Below are experts of layer 8 (counted from 0) of a mixture-of-experts language model. Rows are named router (the router's row for the expert), up (a neuron's input weights, with its number) and show model dimensions 0-127. Each number is 128 + 32 x the weight over its row's rms, rounded and kept within 0 to 255. Numbers have three digits each.
After each expert's rows: "gets" lists some tokens that make up at least twice as much of what it gets as of all text. This comes from a sample of Wikipedia text that the model never trained on. Tokens count by the router's weight.

# expert 14
router:199104159143122160098219130086122134138132066131141148084130129166161138128153131148102130093141131099069147081037109128126138135108163166121214117077139120080105104168119106084096194074100192142112102099141135152141104112118121165109175102123155115137207098118098119145167149159128126147098087199099131156127155177121144132122175108103038126140117162166123108124147101138133114123123
up5:110153112133157139104164093143117162133087109168164116133164086130090148092174148074096139169140134152101169100150144071101091103122079106115151094088106104185140172144146161181155111175151169110134150112112133158077151155104161079155105090090107083153147078117199160148089161080123107147143074124134121080192135150122124146177087134108178176106166090114177141164109066107076064112142
up6:129102063082142119128162167124142137146148086066205128122156132189120124070133096158120167101150163164161165127094137141162126106133126121124147128107068097169168113085126171083118133149127152157064138092155105119070127164100125136130085100156125163181120139119030115149145118166229164109128154105194132115164145083172110092161149110149120156143163136096123063136132166147106156134096
up7:155130094220116134149090094105108075143101101099084141110156152174073058131108130201184147168118136147120128048112124136180158125159094113080135162079119099129152104151131163110136128087196082150131106136109159129105168122109087162090110097129201128145144163129132126156160131129118143113217140087141158142161150103143163059129151153147103124129094092074092104152141117142125107103190
up8:153052147162085133146122191135147092140095115112150160254135104055115117143142120142140101152107147155157107115129074123092073145151156135133142186160145144137144160143089184109073129081106138129145129091138142108135123148139084195113116091168101178087119113107140161108080140129094134140103099102079133178182127119187121120074151145106127089122133111091139128121134154135130141020153
up9:104123156167120156105090127098135106146133125090138126111150109080103066037101137135109163117120139146146118105156108087183102095116141168151136141135079143208192126185095133173091175103110111106114081151141144045132080178144145189153156157178151143154102178089109112097096139139131111121132066140116152112127148131148174023135141101133158127105140151128151120123055144157161077103115
up10:154148087077123090123157167102096101110062094148131111129120133077174185142129095132115130118114148079131120080124096099163114169139180173143137122128113121133113163099153135097165104052118095162124181185121178104162155148110150164120137178120115154103098153140140139133126121192134082110106080017130127173178128115151227141098111128146112109170121075155134108135179073149107169150121
up11:140150108146139107120140130156149106098110094131135112132147167176151119089161106130065155086097136104102181147146168128161152055148155118181122135117118150146139099149085145144166094103141137151110137071129088124123106112092125084132067083126174138149118161080136120099116121082198127086189134098215089089146064124106140153110161123120109217172176177202141133113061110084139140163112
up12:119130143131097124058147091169074122100159114073089110100137114149130133121117157086089158068136134205101144109134158140189106151148128069132127157101140144117177092080131139089046087114127186152135102208140098113112170160169126206112090178084144140102074111103088132169151119134131113133121142116115079172082126128141169091155109140171113160176153092103127062104140101157132156140141
up13:135120123159154108154063122108154121112182160107123134108119114122130112149159152148130099098120165115152122139107134088105116178123091119112129147110118062135166154156128148138137128151082137159115079117187136095074137174139141108126116128127142153135109074125159175083074222174086134114147162127147104119176132172147090112059109170186108123132020124099183192111162154127070183063098
up14:160072109148061128150112133147112149124116093126178162164143131020131031092187187133164133125159157081204201099118091069109114164133139157168132146135157114178111167080103114108158129140148102084127130128119122068139106117117203134173087123111124148098137145136152105148203140139183146136091147101096098104120128098116146164137114125116100153145111118141102152126088113178104136115122
up15:161139181144100128153091107091109070130145130120117094149139127143082102116161112192082160149186130156149188102157179088165171166169128128072138134055086140090109119123170110158110112122251130165152120100151161119154144053111116099109137080147136119132127130144107112117126135116083161131155154116113097162107090085142133068130102152123153101161105155144131091160197111150109045115156
up16:085145139129148081089138124158085111110122088130073147131126103036182148140139094132087091064121124178091102153052121144102098136106125082224140139141096078130103197096124113124089153147123133134093176118117153112110157169142168092129182098179126116121128166143185214128167172129114118088134117151125102087118126134192155136110140154151166183166099137148109159120131149084136131159107
up17:084063148119149109092132131160126152137102087116154160139112141037198138103150151126144116088117129094113175131107158165095161155127152123175129092157159135131069139093126122115108087143109138102127122138178113170141169165162098088163114114167138134153148123123071145159171137123088110081147029113108153124163136082154197151152139154136170130164099120169142144079088035119133187062124
up18:113136105112145081120074116142143120135161150154097197189093071150150140143136108174201104114107151162089112159145205080152094158104184090189125155141123140136126088160120078071136145088135124125100154080097109144127101099076142071145112099129117092123119154140147156122129095086155089126081091135100137117171135151147127143125174150193109139139157137207151150087165077089126172131205
up19:125133090078075088075103165098095132143151110092138137126183131128150161076204185130126150126121138092178103157052142101112175109176163141108163136157093128179164115146087088117092110162138129148061118074110136113112135180166120176078099160157121158063131113163139077157120186179114110141113175098185166143129134130122101106091088075157080111125133140102117131123131113174119163091094
up20:141104148181091080125125104122172144114180148101112185086127177126120105138136102113120095066170120151171130164126107047130129097144107201049148126119103102170118076134110126130136202163177145129141046126180082067201116109122163089144096119065161152092123073120114117081126151087142163120171077091142104141108118110148141134154122124087179113124183123124133122129111124121160147146141
up21:099084146151079080085118129164152149117138108101134185110099126074117112136097133144133037071122145151089233128090059035130142142147117167138160128109112136204132156160082145126153216115119160119121108129120119092130143146138103171148137162140150167135123097092159077078140125169159106132146140208146103186137130160160121084121140152127119086115144096122158116139097136127147112140089
gets: "-", " =", "i-", " - ", "|", " -"

# expert 8
router:090112146143086081091175211125138101097149003063095137113119114135117136134152103155132154142145202077095138126052084131170180132172142128174141126117157132153131139129114129092147132150117183176100183131138067055197110151144163152162153123113122156106159126175107111117110188105131114121140136142128126154114122127159126141121143112133075130178085161154176128115100087151133126110097
up5:115143129138143061089166105149089124123183099120136149056135111174138118115088104124158129104192121139041119135143164137092128113144150077105133090103049129134187153155100172163128121179133110075121087156135115207175122108135115136156091145117195171084101101133096121093108107148150122147143111211140111142145114113128132166026172088146118126133125134142100107139119157173096079092122
up6:167102124102166137150142162135056156136111084100125165145134132137078143163118176179068147157124130116136106094150158131145113097110207135142093166145166127124059124107163081180142039129138136088081118122117083133167090130144158172128136161122196103141054137172083197103137085112083092104158137136127152117151091132197147157125155132133167137129108110134184112055084138110122098136125
up7:140137140133153047141173117050109150098101099111208195133150147114114105150111134116023151161083149111077151111158104095114152129103102130138120108159162140112129171099103156158131137142144135114131108069084126085164105144121083152082135130134145182118113121158088172114115141145202157156135128180109108141136127086144173086144095166116053113086179125156164172147184159110101121141078
up8:161077102038170105129130085103126079126149127120132102116128179132188114088141131108083190161184189138101176150147066053132161119152119156131146123092079113085141136144103170130122107149090117170158158070074128131187131111118139108139156091140134118140126162085044166102128089177115098137095105163157179163099142135130151084130159141075137109173124129130112102110117143180113174165148
up9:091096135097173095122105089117144176126160096132086101084107153141064139112160133110099150141181154170135128109142105123087149190149110077129135109146144095129141117131095150161125142110145125163133145147168090153148191052078165096111192148098164124099157171164121168171186154169123142073145106101126162116162061158158097113135128149066164125156106071163116157073144148178053147089103
up10:127137103126117138134188114125154098107080082159081138146114169128149163165141150133150026116122110089133151143106096081145155100123118154115129170153102109137183112183074146136133126104134090130107129175164175122085146080103106123129086064141149140113184093128153163111182169143149091136176105135131152212151096162196148121066147112122100143169143128109064129138113045124069130095165
up11:167099117142133115130091167095088150137162082105179186111112191131078167142172177079098083095095109129093122137133084121180125127143221130190140085135182142161117120080045125121148107103056120120094147078178102091087146142130118138120113124113137134118132135116111176182193147161141085138183119187142143089137139108156158155182162141086106104138128092170119109140097094120144122132134
up12:145076104117140150087127153111089049119115145063176158094128114157183134157154089162128138086119145202120107127123147115160151114069132165123089149069152141140122125125110128102110150130195081147101163123101139149132116103127133120099099130102141076125185178091112073122176139120149131082079119198095143173118145178157136135133150087074089119194188169149144144108154095179083135102064
up13:171095135147069139117154127106169118149104162101145131166136113137097099083125140144115105105174126135150129032125070131132164116128116083098084150135217107099155156163134110120042090102117158128165123181156115115146069132104186172129182189095097134105095075127092111110117118131144169146141129111174174203132137167161159092152097134114155104137141125103149104042170151132175147118152
up14:123098185129126166104092115119134143000125129171131147149129140093154117045140087172166151104111102103074185149115105163161169167185113130111144134104091128105135100086144157132104146088094164086100119099172122131162158135134094167159140159096087137142144147086168172129127129129131144068144127125113146107070142134162185143125134154158098130154132192181106122132143092083188109105139
up15:172150150138153120090085091132165160042165129187120129159151168111112092106067135155089111134166142186138125112106142154075121137128065116082076185158130146111119153115125152134110155125170061097154063114141151140158138121115103122077124142119085111072063170112174113156126075148187120145121158123052116167138131137113136142140127164102181160129159167122082158109164115165150131084061
up16:134116175188085104143213099113081135126156113245072144160123123089100126124105171133122144145152162123094123112097103158150099118131152179091119157126144108150223131136186136142057132170172131109122153189085121156162100199111112134098129124135146134127169081120123187167101147099091101109076145151172111127106136178121116146110184127101095122107097102104150078125109109134114106129102
up17:149101076161093107137108183075089137126174120135075124130158177120082070172128144098108153111168120145105181149134161123139132124157107178066081133162094157117172158154126140090114088123147155137093181094124132162212174095117133110101156094082117168133169101118087186137151181091147104099202145112159133097103121095151119173095114095175147088086117146121094108066090170115125164127155
up18:121034193166103110123120134081154160171148126131179128114099190146108129117141150113066121147056133131185170128083145182133145136174147085156123120091155052154155132103129156124144150104106137044107129162128119138156180117111123112152166102084123194154091128146131124129133132136131130092190112094200099142170108155093123152095144108094119135146074173143048165094118141091129126096125
up19:149117112149144054130121137166155178148163168151142140095143158098140148131165144129098127106103151148125188094093125117186114210086107122132165191152154102127127092130184109129093130153060132121108104141110122141094160124129163112133128113176107169131135088105130142144112159097138133080081093095082087117147148134142116139093154159126061154162079129241063075119124125082183049122126
up20:115117164113086110116144144150121105136118145072113113142102100123086162124126120173160166134122160105088158091145121086139145127136094153212146138140134135120207066205120152092131148135125156112119105160133086153147158057120174076147190150121175141133081143121145156164129087139182071142109099168069137120141086089124139185120111110125096021121106127136129172065125175162119119100079
up21:124141136104147071135120181147106056131097163156090144149166128131079111092128193168126065077108160110137130114075108128149095105159129108197193108160073132155161168148104140103190167157142077140102095142130164127181126112042179138175162137204103138094120141115131140112097113080172159158141095142110118158128128090134155122089144120140092155107081147192127126134185088100105123119133
gets: "\n", " |", "==", "|", " ==", "|---|---|---|---|---|"

# expert 22
router:131110168112137129124144161154132128116140118095149168093212169099089139137088126160097156098098127068104157076050124150192125125097207153137195171094157110104119136127179065122114158116102082109094128092162130118153154120097143164167189131168152216121092095105127106167144181066098097116154127133134114139131148151145147130123174105119082126130111106167128103112164091170126051124136
up5:094137140160150153124109123132119101106083148136118153153178138120110145148119079157179144057155147155170119059115113184151131193138151148095077147151126153092148105111139116164097145129150144178129120084096122139151053137143142104100144096027161190109106083151112153059136135121206118138160091159100051126126150194128146163087181108122133093128102144096167144076158162114140141120094
up6:213089097135159148138128170157099147137107077080107180121098109128124151169124103151108151048172114111123116106151136162131169119156143148120164150154093127135081140109151112214161134143103106112058130158087136099094146173069149122069094149100138128130146068118107174116122163090112094168094137127121158143157065160163126144129108176172120185127151067129148104063142115120100075179079
up7:114130112105115108063136143172162094110164154140118114144157109126162147094125135159173144078117112138126189130130109130083182159204181121094159093127131140116073127116071127146166143116165143133110105105068112096109177083080166105139140120113205128196150110143060136161184133104184096107136073132113200151098154109132127116096160144112120127176174077180164125125090114136121073066133
up8:115144158147111089117158073136159092133148114173169167146167154137156143081128156094127148122139150118117060158106191076174061177101104130092104111115120072139164102157117135117060142134129113149099103109182092152114122081076124192134141123180140085108104140119116103044139100156111161187127147179146137146168107168174126089139090145070099127146063186093124126164113116155133067109129
up9:135109128181125139092150186068129088152149072089098107153093085104200133130163131143112168139193159100032148138128103083135096120089085118074101135170169091140110119136068132153128107126106151141079136142127100137145126093139115090134117148162092113162129147168132129116104148123100215109048125204116149118141144084143158176101135110177109128171107130158146153137124063170108076144143
up10:141090151164082132185123136163102182112118166049119157145184186166106157123134124134135116155136111178123137145138071161141120146157110179111164168160101140124053118168115145153164130147150155130070100125181074121154121128112119135107088140122140154163151089152093139083146187088101101145166091134095167110168106111149108129055129139173076082089140081217084168155140123098115133086106
up11:068159091093107145104211148150150091129132124111135113160141139100165135044127143113075088141179127108080087151154112129130180125147082116083097133166114146181057120083126107098108106148087187141158150077115123087126175119123154127072115108175134144156172116087085159158099159118095168096166110089132135149149117079175157130142140084149127138144163103147119063109069090138176182165109
up12:115093163128122129139121162106154093120107105148084139156108182149136129094153098175164065141082120125077053115098086161117068144154128128153114163152100136150052156101122169155094190116165122133166192131123109075177167095134149114078093165159155103123149154120114176114103108126117101157201146127156125193119120175076128127115123172153090118133063160121141181123216126102127150165136
up13:097118157115097120157126145170198132060145173123172137168118144123147089086120105098097098108114147149126148090158161160079137110174165136156155098119127118090084094143101165137150157095128074134062132145097081147179035127141153173164204099122131129101115168104143181101141114143111056177098095159192166121072109078125106099142137153145154146151120082151141076162084114123108120097129
up14:115124096135150101050154141098136126127157112130131162046121165170118081113132108110163070058175144150157143090139114119108154118166099205108141081113076171129155138121148091116102164130122106112103084105150122094105099124200187168135199128104084178100184167093136112138172157131122152155099088130186107090142100105140130085143168132104123100131109169107157078175196107094134149145142
up15:061086188084094090117147164172118150110164103124110114159167157149136178169182171107140141147119144126094085166099138135170184137102160139022133160163129184143143100113139067126098115138092134082157095154150115109115107149119104138076147125132110121162160154107094139061084128159152143096186139142138186104123132115131127110134142155126198099131040072179126126133113094184122105144137
up16:131106123156128195136115196133128129114109116087118127114129177150132107112116154143148092150107092113137166139110061186112149136148089121123078163129109086181136097112142142150127146135137112091105143137115154128171148176107122131091092200178146112183172117191123158077155152125144139138219156104150095164135094101127150097050206168153087169113149082168075103084162114087085112130072
up17:091129192117116130164168094129132095121132117141171117141081163100141148128191110143127116122135124143089117162108134045109114140093191136169107108171180102097110135113088121054102202136166135147176161099157148081163196160054113124092139100095071100133194170154161137158092133145110142159136147133133097131108093108152114131101131128131092163118112126151087151060212161088106166107103
up18:128140109170131129078168137094049119148081106174094145147157159138153135081109167106129083130124144162120129095146113122137104146172132106099128177141119134164154131078136129104147112138087136151067162097174155082168098130143202199134142169079190121058138103129101120181156116147137090137171052115142084204145142138189185133119187115153111167131156115103134123116106056148124137097128
up19:131106157134093118157160096133121129105128105159152181167136142164142128075171118140108154100155145166101153121132084118067212118138198191167141093136118131080074138101095188085156141112149107133118112123178148080135150132191090178145151097107099146066080112111179122133116156123117097126062150135174138168067132131104124146100088125187136085126097162071150115131093098172132175091075
up20:147084132093127091136144150115130053113077087179129147142148108171142116131177133127167127087139149139141115135111122060131060117149097113158185115108124082031167116129085149062136173163112127137125145091088134152123130181069158118132188088160144102128100139158139095144134165175156118214111111165146123143134142158168092135154086143174054170136142191110163105123140103127154144174142
up21:110108141125150063093127090138181059130126055146137180181149140140139153116134204181113130124160143168126037133149166144166134137173110091175154122142128091179130114142128091145112141138127121104115157160147111145091138093141124137139126075084077159089131138188181078125087115085139138110068160156156160121101101078110131167128132157065119118160035169137152117149111104117124071124112
gets: " L", " R", " b", " r", " l", " v"

# expert 1
router:193101178134072112133139145079126109116150078083099149115103157163091110104170111150098170113160123136095188127121102126144176136152160147156121135124150117113150105183154130048112181093098150170122139066094150118137125105137148189105161095170158146094165118115061159106128157113172093127114136176191123135130107113196168119158162189101073129166113108137103071104158069149093101075137
up2:207149148168116157105146103122077113086122128120149068085167147139144161164126142134148136090154122158091206095120102091109074142130180108063128106123110096173212144097131084133138102105100195148183106081134126079154117068104144137133191189127187139130150086167141071149173147148120117102109142110087075097118102144173140110155079145147116154140118140140105090117140137150180151099110
up3:115110187142066098135103158213165165125152176135143155038157163177164102143136104078106140072164120153099117100136071162085111082140176104100128153085113156137096086105102138152147126128094179120131176102106063104134102141147201095113116174043129120148149116137103074101102097165096143135148115100153133141117117144133163141120162094121149177166098133156138093118089140153155071118153
up4:134118117095132105083150132142077144141143088153102096112128049115130179093120112107164158118164121166183170148126029124087192157176113160120140211056115179070095133121152182105081187134118114162174118100146103090146108150101137152120112101091110127154195132116130136129128161130123197101144101103099143118094113145101119079121121147150090145174127120148152188133135106156120171154074
up5:125082168159117132183115168129080079182126106160182129141086084092153163107141164171134145103169110115108158112141197152122154086146162088117159077107144141104079104053151088135189091116077122131164135135132144089113132156139186168119121143122192202090102081112109136094101133096112132119136091138147072135145162121157072136143157162123119146146114175157070114075171103084132169081114
up6:159127143152126178011139171077095154149157145122130141181122192093098133159157189107154150072138111168103170140124100124140112161063112139128115128144142094134138144100132132136149089146104160198112069126156122138144092142127105075178180081102153148105109130112132117109136162055078158106141118146110083105127113109130129123115143221112115110148138118118042115143173150160134091071098
up7:109176149192091140107115141147107103065092157157101132145137076104154067110128165095157137105143119130135160104105104102120127120130101094112118154135111137082221106129103114135177095068102174154127115114123117145127063194162154169121217164140126152083141166171150081088147154134068042119140105137093144132166149105142125159120166178125125111091121130171087086145169103166182120086134
up8:128169079120143115106159096150182109043111116133101132132178134142160074139116116132175159093110110164128148147122107127144112116154102167112123177049060085080127091140171179087090172125161128187144107111095078131131161083144153100137131133121178145135169175178177089128117188126188111145125154147106113149129102127160172064103143194081095075136110142123168124131152195149121131136150
up9:141154088107180109144185152112121073095155138091117110172164112120129074145157177196135099107155144139144194095097096088124146100161066148166150091098064091102153141148145135064149137111119101142098148123118090157166131170053180148132094152188140119105184144111188163132145149088171164120156128153140096143134100108092163067121153143043117133132153110155098112123154149105169078132111
up10:139130099146136088116075167116126129101150164092120151116106151100098152138131107146143141092182110128083169126125164104207165119132134108165138162127154121092056046102120110151177115097114222103059092111114114108124156130154153110087075144126123155138170135134131138144135089134126111119078080125200082161112160171185127095120107209196140126120124160161179149075157096141114169127155
up11:120110088129085161111135125203087091141117144136137130095099117158201133124141200111109117095175122152118147098129126083141144097164146104096136104066114137110092162110116133139127121087095174146145156131211120162127074112104129126111122128094102146153116102157126120101167116116155093123163085195101145164168115230089095094141203188115134066136139170094187113162092102167175124155099
up12:122163147136149188153099118197134051121067158167082100090173116111128101124183104064179095121108154155150107122104088164092112104110129122109121086142135042115154116144123121116166171158158127139153139077165124145106142130163195130154154166151186122118183175133132125114162155127108109100188163128130148111125089129082168133108071196180118091109118180159096157091127108106086160097110
up13:079166124116046112066165135035160065112159084145167160129143144078127088074109168186088143198162132103148180103150148077152164143173079124124143161110134115142123103125118169156112114097151165089084117113128104094153105179161106147139151137096122137150138126100143142081144204156131128117180097117123133163140154151154149112136195165183132091189131118149095140093123104122145090104126
up14:162095151131099093146126107143157080091101157107146154141141113125099072126119133177106132144147147133146100092125111124130093153123194157130188145128096117149078180116106154129048109169134199161127153116083128103124151021084135083118096118132082155138158154144094142131116147082182118141160100109130117178227156142091108081128105166223104143102112130119134143146073120169093144102146
up15:177091144122108142134107128078161061098078091137101169155130163158133156070146216126145173153195135190083086162102123137154121091127091113131153194124123106097179120111142135135080193107124149141054139114111113110113134082162137106158118099099143095112072088120118097159086163138087119116195138124146173117144109118085140187052130109144159115118155165113168091125146163130115082122113
up16:140060165099082119139092123173129082148137135113077103143162133130145161076101154146095133165155137153058110159109062169099130121110149080102121105146099125086160087138126140106116132151177136154157119163115100138121139159171185184100121074071093145140138087088156105145092178184114089112186066124170098155148136150102126129078238116119079134121129109151134104122151139149190164147113
up17:168144091116120083117076140151074117143143152122156161128127118094088090160135179116140163140111120135123121095127122082071122178054223150165122158159119124153140149174059165132119149134164143146117139128158086136130163051113130088153156075117108147107178107119097097168192168148163086094121105109101090107133138123139166169102172165088095152100150141150155196117177179164117164118075
up18:119157132168127108118143133161089165156161181132103110086117083124166126110078098145189102098185170107128162057133120174125126121144141130131135167129145120159151121124099128133129147142106178134138130084149173078169196123115065104066148110168148167203079098059113121121178176170127122123180136098019106116113128113079115162114090118172163164152176117102147117122124116114165132090106
gets: "'s", " a", " his", " The", " their", " the"

# expert 12
router:157109186100114140083195100086158102154143101118162136091172181105121127163123090160102128058088194096123171096089085168164168125166092101127170146060140114079117111175152106112066148133125148126128132073125093112115130077131135143102153175077160145125142106129111088118129151124152154128165101133173118199157124141157148089132185115143128122152065173141131137063169097162091076126159
up2:095056116189147084101151149112113137136174161151111153113117099109194078123150139152162101130149177135042054132116150144113116190122127172096173129124129069184079127094040141124066089118136114159140110091086083126113176149136114120144119117142166104115126079180141139153166170139178138137124159147162142130080123159140141123126138119118143110169103097110110105160149116198070187134102
up3:179096161133144104175094109078076103118171148186074082112154095169140143063103172128164095109149131091102119176117189152133081111157113100120175104134121166159079120143148170170105122169107186207103111097124146158132109144089202134144115099124093111153218113090150110175099159151105134134152130153101136087090141094119114176098115163107109172149143119128123099154183103155161093116112
up4:150132075123143103131144153117109077107082064120106145175156075132189144123112129151118056079125109116099183106144149119127129102070169093174134087120137104173089168165077162107150118148085172160067131180184166128129167103121084167142095141133112144091107137178108118117099150165132061141114137150128122207161133165077179104138078131164168078159118130112179139127103134114082148093153
up5:165054086163176076071071125111139107115167056121142191115140110141117120120116134169079182123153176155163128147122124142189145107159151094154131193106173155124150111168160063138149152133099177139094107160151146129115079136124123153193180087129093122158148131146087158110096105114140146146150108097107126157135126128048109129090154110100157173107103158146095076142058134110129078107078
up6:152097144161102111122137112080077147113142110100039147159133129152144116072121219136100085131146115141169080135173136099147097173132130142123118163127114088141194098139145088162147111131137087147101114136133153150125096223088175160156091090156112100048106144155130104102170081108207147073108139161137164086087116081103123117101098132130093154161138152123136128158094109189090149148099
up7:150100171151090112086142097062120140132113134177148132155141071136176103115099119175156109119146109162104141170160132159136152134137197125136138086145122109089131116105160113139094125079171128122119097064142107155166159116119113134108193094123160177100005118168128129116122112141138102132117214126118102149079099097190132088158174115103132102134077122221143139120095125086129107135063
up8:158156140165111105133128116140103156099170082067102132069147086135161095101043122125066186128149148150137139118134153145099133164058141192119150108076146129135189093100111171138110110155088132149139186135091158129118098135109035165150137097133149146129115103120160151135163083086100161144176112110121124133136091088126091152144075200164150114127095094081181159195139102167088112123122
up9:162138100135141145165119194171133159116125086137089140104164066156151152077118103117122144118136102092103120157107160131110132083152137094188122203246140142095112100163123157121073170067125093098155140109140067165111177134124120198083123173175096116144174163148119104140094116132130094134116105142136143176118113138061135126089082163088111090165111068138158105114176115088115112125128
up10:144151058157116138117131145149156142100187082062163109086143141180151145078163153047104142096151136102134171160126089126087148106120191174185147105141132120176151143087181125130161160060141147094084142168064118103137142133142144111093106144120070104162184103114150156099156100156087139071119165108117099141156087095120171155092143120106099119089107153105087153171119146133161064126089
up11:138093131157151120079110156116119060101100120101098133089119170143130144098164148096083107175108060128139181080085109122127099165160158169150121106135078079176141123116150105089142119118129133103122120101128083145127185139115137091139119109158155172076110097174123136189162180168159149125080175095148077160145084102220152162130109128165125153184086104156099118135155167120189184185122
up12:090140152140108130151071099103086116129071107133141147079145121130175158124113133115098045048132141113127170129095062100136094159123214130084075160130131112157170140146147060110124167143159181095103135173111129112119135209109148121086150148110144138143160128168107109145165119187185150146124140149127134172139061185166149152153133122117125111123076095141196151095111176130156085109111
up13:168110131123117077099115146176149111113158129051071214137113219140067137169160122129118158133133114098123135128097091124075110128123117174149076220115133072175158099202131123135132074106116158131133175155156138104132085175141107133136118155168142102147174179138134078122113128117174141197130110134120175133153121119152141156081119104042135173109115105158143118098138128090126147121136
up14:214116135129154178149141162100129143127151102140075123165117131125116127127111132204132126161130179106071137135111140163114118172167162135161171132146180015147130091179142153156104098061132081148121082151137106164129112097164124138065179127130134173145125126109060136132113113159074149122121158123107148056191112082159134096108115130094119082139110168117115181070129145114133096074136
up15:125184167127123165150154152163106064080077102096091159175139126111118131083166151145134095135147135127132102165137115146110187150151104125165091098109137087045135174111063095119094139121143112178105159107195165096156123171084117135140168130086131091074110088120159121194145170090123117111167151094095198125136111165141105137157115143127098092149131172083140161163185158076138094080083
up16:121113155138128092071125086063137126133148115142121135149147151120182124118149113123084080136138094149118168172173104106153143151171125126093096108103156122119155089184119119178192163128094133102107098079196194174161085094133081120164140126133069142106087172165073123096156108117129107104155129152103126070062109096093106108108187123112097056143122130190074147205089110144100146125120
up17:118159136062116123115139102074141126128165102132116133214119096111185129137108116056182166109145164128127046133147128126138134077088169116169173119141146151089109128144089123111122109146154154121045091140125162118147129179104134141077125136078099181132072098167135094083142091152106096107126169131146184162137140110125159132130183105163102157106079181137185087082085132081089178139107
up18:155144101136149131096128180076133107123071157194095117115148088155154168117098145071123104100154091125117153119131136100177088202126192140139112139112103135146147100078165142090160099110081110104135082138160069156165124125137195183152127155097109179079075089117136167116170130129191078124095084164176158111138109162127155067080177154130146098185118156095113118141131078133088125154119
gets: "\n\n", "==", "\n", " War", " New", "==="

# expert 20
router:174109156157045099095172149109149114090143104118140163108167136149106129095108096168160122142115184136103103089085102082123106141157135070152177177141149131097177116162145122086062149092142142178090141086121127140132119110147110202111145115118156166107154099154128150166128138116173121105180071139135129231161132120132108121148135210124141092175089074127157095103146124173129068082111
up2:109127103136070141086121101108168135102132130135059109157177145100190182182140146088125109127142136098110131160081139112152077126131112118098170153157158115159115178121135145099171092123153185137168069108195080148146115125123155104126119043107118155134105154103052141093117168067088109194099129126138147134170124172110069130065126148063153130137105185146112172171145115150166134163112
up3:089108165134192165096158079175137120182120110162139132160108133180110055177106131117143143087198175133136140118103138128154105165184164116107080114149126143106134158086083110075107187107106122154140107114097077150126090153131172211162163091145117141143113130161148132125096121146056166194147142129119172149128081121112116109100146136071082116163167125093086085149160084142082101134171
up4:158151185131133087081076124153167124111139098156092124156161130139149096156071125080141209124142140163123105150132082111141109102116181138179134093121148138115106155124099132176072180120203146183104134151177159114092106137117116102097118095125130105099106191192106127094115132131103133065088161197147176164143084096163155103108156118097145125113103120092154105098066093121088074099064
up5:095107159135125172056145126131105132151089100149086141107178100138141125141104214095141072131163091163144151172114149139137149128155171125132134221130113191139085084119141083082106164104069158136119119144150168136141103212145130129133204204099131133158139139125086106102150115110177143123152082124112139078149106177141128111154152097124118103140135069130108080192144112141134080185135
up6:149119105084180128111117102166159146132133118092169128098162110130154121070212163085132145119179158130099137160108145155153088133146124112113138129121185098205137129163089145106133087103151112134132093118113157112148115087097127120094134128071158136149112115148147076097078104114107151097190190099119133176106070130148082092093146146115120106144128165107216185183153119065099107211078
up7:056122091105108142178107158040109106174103118112141148135144147117096181157184134141128107088068136127128158133159106163127110085091098156154143136088079136168135126164113114126191101108129115078157141091080124104108153106154193134139133122203179132058089107159154170098140142197109083135113055145135147169092114124125144133140132118101085140199124152132162084113122115137111182073100
up8:101123114124140143119124123129116127169097142146114148145137122086127076142124152110142042108068113045141141141117141085174103140210157172181106078107120128068143123171124121132164162105130158157102126108118100166187101157158131153198110116166186141131135119070080152144156120121147134144112085113054128100148123145155110175159172043124152145154128102097037096151138148163163080128137
up9:146110124114126107138112129102114143128183130067151086113164156185135117100122089148155100173141134071136114120105148079130109121111146090188162143113156094116135120053150121113105150108058153121132154158183100082136165125102155147163136196165148165133059149102091155154109130111170157159126069255124092151206112093118130113087159120147140159179179123160128120146136102122131116112111
up10:143111145106124135112110123152146094126072101170108152182140136128148125131174170095172154103142086084126185175100078156213141148152132148127115114171163144110116126084163140102147145083140123197114151120146080180109139119120116057087132107113117152102152121180121132106189109115149144117074119134110198095157124148091159118133118135128127161105066114165111229109104082170160114030128
up11:172136165098143142126127182128122189107152122111172105145172112116097186110102139121127134126140130169131135104126142154102146210161190106102140131105124105125096131134170110095098179103127142118151154078115111112120149171052159101130106157121078140129104152180128114018134168118151100046154144108116098064067152123145107060128193148092140102067157138144144170126135108131170192107121
up12:117125110119110087118135154113133135184156109059109197150128223126131124192109164180134156112139091084098141151084153104159146148167150159144106104143107094138059128107138112109080123077167108141157138135141158150102136109104165125037092139131133096094170046125156145090076145152105095180154064144134170141185091163160120121104135157149107177184118167128137149108147147148123149081104
up13:123113130104136138121129206072151084117147117135146112105120179081143143097118108135156060182110141115123137136140150112135150103082194125173169173151092097130077089148117134155101098177170122091176215138093171094116217066104092115136242179158137146126193148114119129086133132148166150097106088132126113103112114129105109118096147110097083170131104128104086121131110136143124103139100
up14:189134163167141144116166160133135163110154070150144135152134104112142082127085118109102061038144100092129114167072159154171122167148159142121134150108137113074139130125136139096113153143103100068188169098157074181139091146166177122080086116135132161112170182120104128185124137121188210160113103098110160068152150166106166143067122148154119174150135139106103153086114141150106103151160
up15:095108170110116068052180125106169161145160167124102160128094124117145130122104125167083115173104192147077173133141123141136143092122135131145143143165114189203105096119163088151142092105133118129134099124153112088112172148138105096122110084140072158032109104078168173114107144170171122043080121123142119169137085150108115137075121199159129143166091146124166132099105095100167125102121
up16:070134126121171127132117105119173117090143134132169108105121144118140147185130088156122101142100165126116160085129190102172122144111113105130162117125148131167129101117180126120181121134120135130106126181122124087115128149087093050179172058162229135095161114079152096137145153157177130079107139124126159122172153126089136141058166138164092189169072186098118083122120082145123126065070
up17:166149142197174135155152104131137181098053081176095136055176106141159127135124127138074116201174091121146145148109113137152125156154113155119104080147115124118129129103165156097157125123131117154180137090131127176096154128143109170115083094074121139089139116145111153154119179113121064153187056115111175100149139179146111146132126129083090107117108098144217209123173139153110121150089
up18:154122173120077149152111125098159104086107117137132156173152107063133133162169158140127097136145148063186118148086073138122128114145146106165173113143128123116193188160161106102161132140111178113114079139183162035067050140136112178195164132155117143100173159129162111121160130113069125120139158127109104126155120179107122143071167113131122110095121141185160126144145145130071107057114
gets: "ist", "ic", "al", "ism", "ical", "ian"